config = dict(
    n_experts=40,
    d_expert=80,
    activation='swiglu',
    init_std_router=0.0167,
    lr_router=0.00129,
    train_tokens=243600000,
    steps=7435,
)
Below are experts of layer 5 (counted from 0) of a mixture-of-experts language model. Rows are named router (the router's row for the expert), gate (a neuron's input weights, with its number), up (a neuron's input weights, with its number) and show model dimensions 320-383. Each number is 128 + 32 x the weight over its row's rms, rounded and kept within 0 to 255. Numbers have three digits each.
Before each expert's rows: a language model's description of what the expert responds to; "comes after" lists some tokens at least twice as common just before its tokens as in all text. This comes from a sample of Wikipedia text that the model never trained on. Tokens count by the router's weight.

# expert 32
It responds to: Word-initial Latinate pieces
comes after: " the", "==", " a", " (", " \"", " =\n\n"
router:120120079107127133083181146160132085119150115094076138140117105146106134085103100076087061134113072170181065132162155158129098120079135150087139083157120117159116157112158099142181214154125135
gate0:143121114173161112098142177090149120120160137109062100100095117135173106107175104105100112167111097144118120148142193139102192121132153116111182182143116089104100174104045157178070149119209128
up0:184119147097114087124114099133167175128119122079172132162131113145132105121111165100166139125117155125172096116120151120153106096143102080169104156091108132186088110098141076152094158120039146
gate1:134076130084131112131106165146139132088130130086119150104122144111085136141128136094169157150108140111157131129157126086131124177143114177114166156099127134070084112133160155084167123115143128
up1:127174161089089167132147090074090113108125093203144201153142143156142077159114123205064094148162119079137146150109108082119083094086104097125105150143147120168095139171168139168097104118126148
gate2:085172120130131146126110121141159170107177187114121147142157116116093094215132136142152132117103148075134109093127187107179136139110105101135167098119136133112089085115167057093092164083137080
up2:085152104111087138109136102157089129192184104108204175104092091131122126200111106173079187157129076088156184152118108096176134087207077193169115094180156125144118119115092110152114048164149047
gate3:139125097085158063095138217089127140127161165172175096097108171129178131105136168069104165077067186108152144110096172125171132192117137106164139144116103137106166130089144189112125170175207166
up3:085170156118161237064124147093188149132146112115154114120183181145137140099066159151131100170168166077109165136093124120196149168128140126112137183095037069135123154091139148135160106169088130
gate4:078165106101149076125134102118129096091163147136098101135081150117171171130188086121076094195136086126110166087150072121113127126071159151117106127186102108110131115147121130163142121110100125
up4:161119147164135135146187128170146106093138118153102146124117105149108154163163100075107102141117125083099121115141187141141121098117136179193149077160103143063125112111157136168114061134138156
gate5:104180093067107088154130164134166126133116165131144144130076138120148224083129110107123155132089199178139176137115122140118186123138099119158148128119195166115129101111123102136142192130143133
up5:079141105171113133139145141118077104148128091120114117114145125148150054170143133087113149100154097125092145105121172123118113138099191129079121140169066134131099107151150166112154078149153138
gate6:130167115115086071142118101132147124065137117140088111116095125160149098093136129099142137123132227137154090110063100153125133203066150104225164120141088122150090141151095134117153186089142132
up6:147083094105193124192168159113143189168130117165157112144114147113106081138162114111189133132148128139092132149161140108095155095116165084115107128138066087142132154115127140100071150165184145
gate7:129099134134126097129100165137141132091113095125084125111159103138071102091123097168118117096115104154112187137184189157148118140084122128103170113124133167138118142088100157175108117106134088
up7:145102123116081114136066128149175155134168118129110098083086101159110101127129160109122111176126164094071113148158141158115125159074151121140100116150118047126078104173202169196118150100094116
gate8:129085178119166164178070167088111165130117080128099124120165149039163158071139051126136100143107138194148124125138106157121145158145141117059136162116101095126146171105162113093098151065138145
up8:162121137150117140042168145159115127111155130145146103128099098103064133167125147088123068143128187183088135130099093151163133076103126111110171113141103129160136107092161084145133184187132127
gate9:129083128106114187116126145101129129135150164099092104089096144173091137109150123134143099138123150080164152146173096158087111128081120071152165125113140111143149132122128121062116203134126138
up9:083108112178165113125123107153127157146163169115104162151070109099127140114078162157138167167111146127136189132138126202187086140152102129141051087146121091139119208127112109069104178108146138
gate10:097116173087146158158160129112140143080119147137126114109104136079118108103082177109144123087099069162143093120126159119132123073087161164069147144098155104161142097127122070115155162101119162
up10:172135122071111135149132103088205138135128112130109123136114118181115122110176099120096191143191123102111147131103138151097090069177159119161158179101123160120190107140152132120088139130154114
gate11:134142089101112186111102158080094133119127134134151151084129174128119120118154209104145100124075118153160105158070117157130149150087097113088118100156084091117188117098112187099117168044167159
up11:109155096119138188118183106129108068152109174064148124136154082073125145119138128125081158129132111155095159125177154101163119073144135158135150140085117150103081114145137141119129147180119145
gate12:146126166101133103100045098112133139132102123118102152164159130084131120117139108089120121148122075102156116119145127116132148120120099155160149119134131136081122185168138184145131163154133138
up12:113176134134171121133162167153104150103084182112151127039108183189104093137089122158115177060173144125111106078064166159144119105120115122081102134092149147158168102145076083108106132121133111
gate13:170145173125096129045188126117091111109161088091097117133087124101133126097143178087169101136121165199139142189162042179094132105085159069141112139099112171150134117175151130143118183127160090
up13:122100150044096168202108079125122127120116144182122065118184132112123151117163098126098133142181099066120174091193124119172142187183093169105090158105118131165163116129059167174137089125159110
gate14:087134107095064133082129151124093107142112162132075171131093202142108093100096099083125158136139128115076138108132144154126105113111170126188148186100107128155104173166122154106121142130076142
up14:120145080155117119181127136186142123099121127132158173143114127140136127127150091113147140160112163086109106122136107052101145205102133070109157138112180111148111122170118117161111060150086141
gate15:138120139136137131151130146102110161202178120152080090132070177158180126101157107147104155069149179119127180165162197139076162166141128124148170087106154164105152114142173144093147082167130159
up15:165162138108161142135145104128110107117135129174168155150187117090118125096097126181124124183097081143127099087158126096157120114157134158173160080162105097169062086105078083139134145062142124
gate16:136106102121113121069092154049107162156151099153144124084157148081134118154124093105151122135070126137159127114152138144111107151133165136135112127123131125102162096184126110116130151158096111
up16:094124136074105156149105137089187165134102145146138117179140104102133064073143079144119134121107119104132130152137153136058156215155167104159136070084149118080178105111074155067084158169107142
gate17:170122118119140100065121169135193120110146163149190116152086135173139123183151095121087072121142154120160113181200108121111144138159158141155113137086136075155138110112139154172143167133118147
up17:052154097113108156138152167178142220142194111140118169101076192119130108092097149149152130102151125162134106122084187155125106116168141170092081178079123129176138141137150125207088155166110076
gate18:123123098151128122124154084109161170135107092140167181090183141167108123083146121161129179150119091206145105131117132091146128156104088097154085140157122164139130140158143090072122164114145096
up18:111117139141122181129157094128088135170172114112164130093166146210117125139128170080142105167123174184091085116127173096146151119115117114127150117164051179165099172136123114063107115127150129
gate19:110133117080142108134125085150140100162110147120127178132144095091095167068135114123057138090070136129143117115123096112121130116083115062164225095129158136164111148138113129150125166102172159
up19:147140133157076137130129094100154139118140130115099121144103129126117057206119162188105190144161115152170141138162102095128159137099135167163049134161143151083158113137126129118120065175117095
gate20:153127118061106117100175161095140137112134165070088146134081119121124171144153096095141084162090099121116137159144107131108129126139157164128093137115134115156127148111151130096097179073152130
up20:188138157117163175068174152092122083110135148093105136167102139145097130103171131125124173154098188154191111086130148146123143106133168122164123107139145134202117166121128146082097108160201128
gate21:117093221109112131102127142102170138111125110159105119132138084147096113115095152047120112110159174091152200156111126162128163172109081045151170174162050125086177078167174186112125155109142125
up21:123149107109084112159149099117147114103086115098135163117116124112080064075110156068115102108117190058159148161165192123104164123131069078133073121162065129170119117144155083167117139128102097
gate22:127092148078131063119143141112132169105109129114090128097092123125148129116110082108067135142103096126109085127172102100082154161180088139103142187177119121087138094167168126139114146100124119
up22:152133108074070144135104107102126143155167140139175130107120150111108178106113109136143106128136035136135144137194135118165059104168104131123150118176137127111187105100169152166116116102183100
gate23:147079131112141116132157080116079128133145108162082109165133121162174131126214118057103104084085199140148146147142105142117192184160084138169124096055119109081164118083113106151071232170086179
up23:094123123138113158083151138134091156133135159226116133103163128148118126144152095097139111112127111141112115097187089110154112038155118198146124110118074123150118141159110133118125130140162164
gate24:143075125158091117079132103171101126113137092152130127139167092174199085195076104089101126165157118164078180111173130071070132153115122084115106111107157099169150117092109116136097166088076112
up24:189144100151089129156119105099087105127139133153163175129112140102113160114185180145160135132106160122163107185104114148120153172100101175140093120122142197117141089126144121182138130132189134
gate25:101113174076135086157125096085096088074079088135084131127095108164105094086114132151187158134135167133168191154166112133132121167135119128180154051094078183160163158125113152081102159140119183
up25:141083168082148106150121117150145109100088145086133167140071140142130075090156126091171118153129180144176148127159077117153155120056078107154073050100130175171119134125168125168071166138132166
gate26:159175136090140120110108121134136163098150126160122088165151255135103081107108183076144086112142156153100107108125141097094131069111166109139144159136123126112162071130048089110131177124102134
up26:099102142151113089174151091101130096115131101153141154070107120089143178099121130149136166167144079155157136111109065141135153164117108174084096173109115169130058105155163165193137116134117116
gate27:136050132155115127132145148097104125132139162138072067150092149179104160117116085091140157085140089189156125173146151173127131114138125158151130159117091149137176141132156126186122128152145147
up27:085155142108063123116115108108110147133137138163145116123104069109122158106164117157176106152105162084136103117177170047139189189123149150121131126129137085117197134109150118131106104125142137
gate28:130096145108143089110150099057116143165124124060099129039077138194141181123139136168101111131112114098146108138121123140086101130106113155109183098067129109106120125127093126107087169111180156
up28:151131112131117108079153090101123166147166182112096176122078159117096156131113127145078163097074122171128124154073128102096164122123180081160167126175078133084118144123126150118043194143118116
gate29:119141128091137109121156161038158068153150066114146092096132143164134126164107166097172081126111166127182100126124093176131149150100112163181095169178109106211097139088081092065157181135148112
up29:126116117125157127095128142127068073095109093113128162202102178117165127149120132114140093100141111208156105159144118124074088084135128147118131154094108155092132144166149117130066124183079155
gate30:134154145106043150089100102068154183120207159125098085115150119106111128046142127121084156097072149154138184114129074071130140141118125145110132160106137144156134135138148124095155160143031140
up30:171117168099126136158173136131183129115092123077159092146122119132142139136136129115111084051122183096126160093121104152084049096067159139136164112112148109224116107138158170167148102080102125
gate31:093154092122107143060099126123179147098163085200077117156168166114152099082133130172094090037148121111111156161166044116105103135128135125148162120142123104151128173141082091114074178137145125
up31:176154134122096138138131107159096202172176121070168101157094144108168170141129116176125102098076122134142141094124134060108110087150086056083086169133083088060166100161169127154138070143094123
gate32:164147148139089095171117130113187111102098191144134122107138101078063100111122167183124101126174160109132135189089115129134115140195139173106085152181101126123087184206168148120164169125164089
up32:114174169112115151172137123147116128103137109115154120139182146134102108080116152184147130074066095119149183150103077128160089118165145155168114110183136190161098174129105142084124164161099062
gate33:056118073042145119125190119092127114146125176113093128173087163103098109149133139129115102077082087069135145180165053129085128160078166133078141119118143141199136178148145141146150192077171146
up33:204157151228147074107081180148150141131167149141125116156121114153141108112125128109157180133117106164122143092051091168166087109111107125084157149140091132085118087124132131151179106112099151
gate34:104100128138143116137158096085106087029119111101097151161132101125035109068128170114073139119178117124178113152116118131113115181174097086122140189174164139083169100116150148155069167117164078
up34:092154125152091136130155125121088111100144092137074136165132179147077079107123148154112114127141088158097156098127097076119093152132095118116152145216174164160143149139124177140104132093202103
gate35:160126101095129101071093126121089085102123145156175138115143077169143073143120111133081122096136141146159165105139080071118148173158103164141139077173143143141095116144128137064155157130082126
up35:136156116166091080042103125109140128152118104127193139167112115178162139148173081141125119079143083156096104093119075108093153122129127148116104105123153134118087126117149136117200122132038107
gate36:135115138092117105037160113078137156135057159135142063156117109137174110094103111134141100099134163138075180159158158094095125156137093127144152148114145134099152121141165104117096158174146131
up36:060100129094154096089177120066099131189097090193122051102129132146114150113070085127133073161168074124130166155183152094148121167131142130140206114086149123122130155151151071099103073081181152
gate37:098179118095097127122116111136117169175138155141120171115124139115135077116163159187087081122063101095109168158173112129039113160110149156148078178121164183074157131141148195090135145124124129
up37:145096142102111094090115150202125097148125156129145132151146112170129145076113100153081110162124185130148137089114097093125126148139051079170133166140170124095077099083155169062168137058115114
gate38:108096116157142106139073075098214142125134109100106155153170142163140197105106166102104187149106128129156087113082061117001141110127110140154155171156144224105091115166159123130109130128138158
up38:111098151088111106094081095162112115091157180132135066222104116172155097106094119102144120154116173119128098129128140162103134125093125150150117114135111116090171091148177146121115147201056167
gate39:079102192072083154138177125106111133106117144089098069094153156118143062138142110127139064098148143155120096133190109150146128128100114066144098116063134114114169121092094147123147166127198168
up39:153110099186168102117143171139132164146146108156123117120170099106109159108115148153183150172146128167133147130109166144184155113119193165165125106118092095147135135147150163191126123105139096
gate40:150166176135131103184154131099140118106137135105114124121099121154116135162128118110145179155158141121121107142124084143094137050148105112064188105068082114144145170134130110084158189130116146
up40:096142137147139106182080094092142091077076154156136119134153083147083146174140158151136106133092138088145068174125106127100192094137062083158124122160107104105130122159159131117159088125058135
gate41:101135150130094098156092152094164143139165136120104139122097163130130102136092143163114118131157078114069164155153124151112118151109164125137119107135146097132177142210121160121111184136157156
up41:118119141148090137115147070175146126078142130138156162141118077143140128095211091112155119106159102083150097144092110057145131138162154158118134040161089164152101155139123150147106105152126127
gate42:189150129167137111083117149148158101106112164102107182168149112091079151073094089126114069121089165111079168116142083165080158085141084117113135129161112123141134168153085107143128194139169098
up42:164133151145128116117104084110152156118150195155106168157156092128135112095110109132123126095124118109111164122104111114126150138081097077176186112115082157148146126118124127134149149181101086
gate43:136141086052125156141159111118170084100113111123129136142104088080102139088126174096145126173086141151189099111198095143103128124128137109168092062194115142159094048174125160187181135157155123
up43:158147104140063122092121119085179199061119150129109171089156104102096107158126122067118122133159109089192092122118140109124120056089148132133142097140141115100064113085155145178133097103101121
gate44:188161130115147117123160084115111128116184119102153141114115125155110138149138202083085138116149138123168111117123116083089145115118135033158091135134104196193129210117171133134157129173133081
up44:148179138131134163092094041119048068167127115184076107163105151110127133098144135133209142127152104069142077109144111107115131121094151128114075132121126143111082165138099088144112127172164162
gate45:154146107180131122158118116168154176151131129199143133126158127127130152137173179116115103140067119122145166085109052079109120163092113188220172090151107133095111078103108162143103112122128154
up45:143154118122142077166121094151131135093152085042113129199096158161122103112079118103110120102205114113116228148118161160153125114043169110147091163091178128184110129153178069125114131129088130
gate46:153122190081125133138098142090179113105133134071042141163133223117136130120127142128110097119147145117179179123146141151095111091134164130128115173118126111149138094068137086124170217102140120
up46:147126172109066120116063144131111096110152135089098126142143178126188144122110098089131118113131141066154129133126119145102105131170138101156124168138114158106135102079128102083188140130156159
gate47:113195134142148175112136117178179107137102165103147116147120132134150108121132164165144106114041136114188159104134146098117114175063153074108144156170136135143090105122128149156097205178138091
up47:092128078166121129150144202094082099147149154091110165139205144132112137131125102119144129147183126115186141143111121109193109052129088159152127073143111137108163114163090109121068111097093169
gate48:178064128074133180137141137123108127141147186150119076107098115137145144153116080052120105131149122154118139067163157131141154148159153100132172163091099100078133091121114121116141160177134127
up48:150113114096075096128148149099130097034160131072097143130100164133109160138133128174097172097151173125135127146185103136084106179169105131127103115160113130095143163144142149072115138077153102
gate49:175103102148160117138063061098127093135124105141093113130146177084120197121123099090100150138118159152140123139110122072101113103142108167188136149130219111158131143143130121107180195081107110
up49:069106167112162115169113124149168147095117121142132142175142114159121092174166165164144119194042078109109119125108137106088121154171176146146083097151088126104119080047103105110123084121126148
gate50:107124215124128161160097114090145089150129164111138111095133173072148074119121118118120167179103138102092116132201148101113127143123118134128178171179142189124096065053048141059088166073167147
up50:110150177112158156121163138072111135121178128133115129102107114137116101142112159135147124144108119124127131157151137086111090073166115061091096139140089136141095170108182159100162121076127094
gate51:145169151097166130029135103122160136178131122138099121134146172115123119201083109102174135111134100130135083138108069153110147139142179118184111094158132136134176141094133156073148146106114137
up51:102136085139122147127095141210065087102070099155171176162116148146118129138153054165161114168130163077149136122122134216113162135072117115086089112159140120163117157204152083144085080130132136
gate52:205105145122128125105127118105136162107123133146092103128179140173138076113064101075102078135110134112116171126113117111054069127084096120157150126124125101141110146142155103120107126093118149
up52:108111064107078147146142078095088127124079156119140136138070119120111142127166187180154138137180136129124056150173113164114162076172131181133083095103139134152118087082115118090102151137101088
gate53:139130143076132213142140121092108106176127087079060186093101127107110111155168177146168117136116109128120101116146158143051115153139112119130145128120143127141140140084173116134142152158192150
up53:092128038159124091155128140122105079125117085055115082111192146114122144101123156154085066204120172149118113109103169153137149111157131146177111099088129123142120135146148113184096127130128106
gate54:134123161161108086157126142108135110080131124131113112138135165168183123089106124097171119148131110142123169137169159143153159142108138145134169111141166155090133109135088166114140152179129194
up54:103083155134143102145186095087115089110138168091111137118077188118140177117056049177089077103133122074130157108207133151185147193078083164059089097072132168083118117108146159081074116166141073
gate55:181123123112113112141094112105113090138174110182117148208181115082097097137060144076136089135086168087170167148147207074109155089106150113136115153050122099144115128125089103103097193138129090
up55:104163161106084091093115147129154084141149083111136106151095079124156139115071143166137126089105130102103131101093152155127123129093174113167155099146116100119143151139182157141161162106116143
gate56:127136143101162068125135206161151132064091186095130148072136110127095123142140074109122125136141129139140166113085160142168154076125188161139129152081099097181159087061164149132188149128115157
up56:150165135122090136070127098131130094136123104230093170142086128117116104130046144144141065050096147090085103115137121183095142143143104170192093136149200147119236133088112174162152227156142051
gate57:157116118153164116067145133168119105049156124172011161099080073137090143158137115180115114141157125105202157140136099056128162173096130145104135142192082160156126091232153122148124144113114128
up57:179052135149095157128149096110106200076047094105119144140130172104133160167135041181113121110137117139108145118126157176107103142076152143078163094084140136146078162167107111122093144117091164
gate58:114145148131119115171131104089133104092108152102120153144113166106154143070089112097087146141078072108118184130154072102116148160132109151168155076124105135109135071154123103124112080150139127
up58:101171143155086099145095083123179108098100128114107159130132196113145162038096118107088121132151107164122166132147124142155148112131112184177117087099109132118103081181128126097126120128134120
gate59:140186146134117149077131164163118174119175138109111155118119133113168174123135112133112104085118179180135174121093090112206124072123132098123143151121140160180152149135165156078168181125080162
up59:155171129113114112179133099157176118095145130169174163129151133087139141119117120129127100141098112067155101111099158110107129154145142190209120089156158143129094133097150108172107102146147082
gate60:145164137113153114137165094119122105082178133189037139101123049113119108155072121144079140098168151132127183115113067184105120151160169155141122152159095125093131103153100125141134177124113158
up60:128146113109091146156120108158126187120127098074088160104183166074040116106115146139133102138116089082077133162178156134151095114135103142075140134142137099090155109172157100130146080071097101
gate61:146168193160181135049119122132062109111118125147092121132159181134072051146182062166094095182184132150180105148191054101107093137127079125106104147153115129152072144128120123104134171126167137
up61:110166168132143097124167174169086111120116128143137100123094126150142107098153108119068146102123059146096098166188056195140167114104126156135194139160088163084098135164113152095082138171158113
gate62:127205150132174159159129149142130129104140143195143109102155087121172053181127162144128111095101122154111093166104115120110117144147159199145148142094152163123119160112169163093140182083125137
up62:138149129156160185170066154140103133095115100173145154121095079127144121142095141175155161163088144140131118137190124095139141100096084156129110119117141170138143156101146169120083138141144079
gate63:112153129192157109086140109112153099108150142165129176124078111104162124054130154163140108144104149139064120193160114123126175137106099138154159133157143098157146189180145156176154168151128151
up63:068154133140139152124138139131151094133052159158083115070128137173126202145144126070127140147088136112125192130173119128164089106100127118135127157110111150054146134109138192136151115179067142
gate64:145101135104106138105179059075095152059100137142082149117135108089085122115144109114080158112166100145132109139129141127176106076088173087154159124152161154143155205165157081111153154152100097
up64:121146156136138133124178107122152132144180107101195121068162158112119116080141129146088163136106114196140111060127101122125129117063116111170126142138082193102150135143157087130140131127174106
gate65:109158169119139147118114126135124176096110136178120181104149128164175125074076122133116151115137128181188178173117140155101123159108200111119110106120108175132106156076122139111108135144129163
up65:111155156112135117108122145094132139120122161135070119146145121163166138135156123161137131109074094113086110098165143140135073116151158151122076157097128165122107159113153169107085167113094178
gate66:090129176076072082116102140160108117076147157140128108169139120180208126143149093100100068061168161156085094165138078123070135154127101205119130166121168162162162155174138146075179218178120135
up66:118068148141122197172117055140173142099123078183140096193120117076049082150147105075091156148111128127139124109116135074186097139070080038131138173135074158165113130120174141176082087164131119
gate67:172090150139066140120161135128142080170189113152111117144160092080115164200126114083189087139145115126130093074141109129151118171144184146089120076086133099118137157116118109074160148138141174
up67:148110094106061129150139147125171058126171159145129109109163076123164174113130133101173069163120146126124136113110104160178113171100157108114147075111159138165123103123075114121170148124137170
gate68:119172089145121146087132140094127109111095040127167137153123123140093122131077144155094122084111114086060127152153154057129147099095112142153129144083150145228117147098116157128100126043168100
up68:104067174113154169155117176134162170111134035140127103166162136134082078179097139124118147079095146085114118105087121111088164086119119109215154158185124135166093144094154121148128106098177107
gate69:152039137098115184150082160135126154117091122165130110119129196131130157112120123092082107104116117167150145152084110091067108116131209138161166175094139165118132123104144126115090142197108147
up69:141122116192133089123173100105112203169215108148137129102162120109186130122151127172136051114083145077168092071116095132154120136143111163073144117157113147152160165140136100122153091080127102
gate70:136131138100154084130056155101149099089147105138158163198067104114143100143082098043087120122125139148076183111040087109105127142110128153116071109147070155087157156133152106147128152108103122
up70:138084111109078108105120030116132133140108130083048099065112128076129135097097131127106128128099151135125130181149106174095167161113168147110073160112053139175128052093146168146145178141083104
gate71:109184138119056160106130161107074180176126129181116097082111120118154113059139098084136117169191118135122151156128166116094075157146149127092090137093147111108075118136107153133179208148172153
up71:112126122097160158175118125123139140121123162145084077167167119127102162132163132109104128120113113072120193120109148179146077145129156105136091142145142124168117136125168171152147134113072079
gate72:143108110145156106096137142154147146135175175142134124168126158164098137069162185131118117076137137096181142099195117118152183131119177117073111167136100103149089101172129110100144135127128155
up72:131153175109128077157101102104098130154093106086186123110150128073158139198060104154159129106141073183145098146159133094124119125123150119154128092153112107123116202049147103111120171128132131
gate73:101129155068165129113133104155119081136156135152113122129114131169093166082135123082153076110122133134146125144098153144104134142119115117134146169148102119131120175186153146168220151212168138
up73:135093093182162054144126166109142100187158142113149130106120150116150158126151142146103213087110184163131130150077124130125173109111113139114191108126149144099136098136083154109135103134095172
gate74:079132138088124133132207101082092105130163135152034202082063135097128142061072079140145071153127150129099164147166102133082098096121159145110119093107149100145123153095118091113050196160131119
up74:082137116167069160137102147156130102140111106119129136117169134111199125161191115187157193112085139163140120132182124132157088152101134156135204152148094091124155115090223152090134118098146163
gate75:075103170092146100119144106190157109101110148142097168139186121118101117111132104107091065166126141086103146114119140121176172158182163089142107067129119098077122127129189138150087145138157068
up75:115126159094182151091154185149121115109082130102072085103099095066090130101123105123135105156152099133225159094102110133122155115091077134075131168174144125142127121119120107139159073129121123
gate76:103070175168098082053111091104133103133130134114106143080106124185118087141149156121050100129076145184153100106151138122079113088106168135156112144131139094139140136115082133133158090153160151
up76:118064186160111152148116071107141206158123133152159107173165134115144185149068103154095107146108141153130135206138156132211104109130135082126152099077105124114182162134084098175141160104123097
gate77:136182151107131128082186163117112124174158152098141163072128105107121135111093074085092135072140094196165162123120144144118124126063141150113119118114079176138083101172042121130121183162168137
up77:151132119138134152086174100168175150095129081177057137174190179065160121164139153087186095103090131127122140194151077113132099099138143118095142182144100157140186115112166141161138153084117089
gate78:137117132109087154133112172140094100146123137106119117162109125055079146102105128097129115088104119126182186130146175130128116066131201193146165121137092076148127138165172100150111170071175096
up78:099152164133154074149161115143159139103115100078151126105143100200132077184130074083202139087175152137151100111110122203148102099099097091108142095147121112114206076072146160092170087172108136
gate79:154117110120112137126101078098103160117156148137073115132161091095113164163110137110142130111097145093105074153075115134092146193138111103090142156155186105137143193095118138079106147145123187
up79:106044169105160147123144148108118161140169086095114116122083117175123104164118114148163134151110120157158126074109142178108121187054141084061156140077169141167077147118150169097129149155132222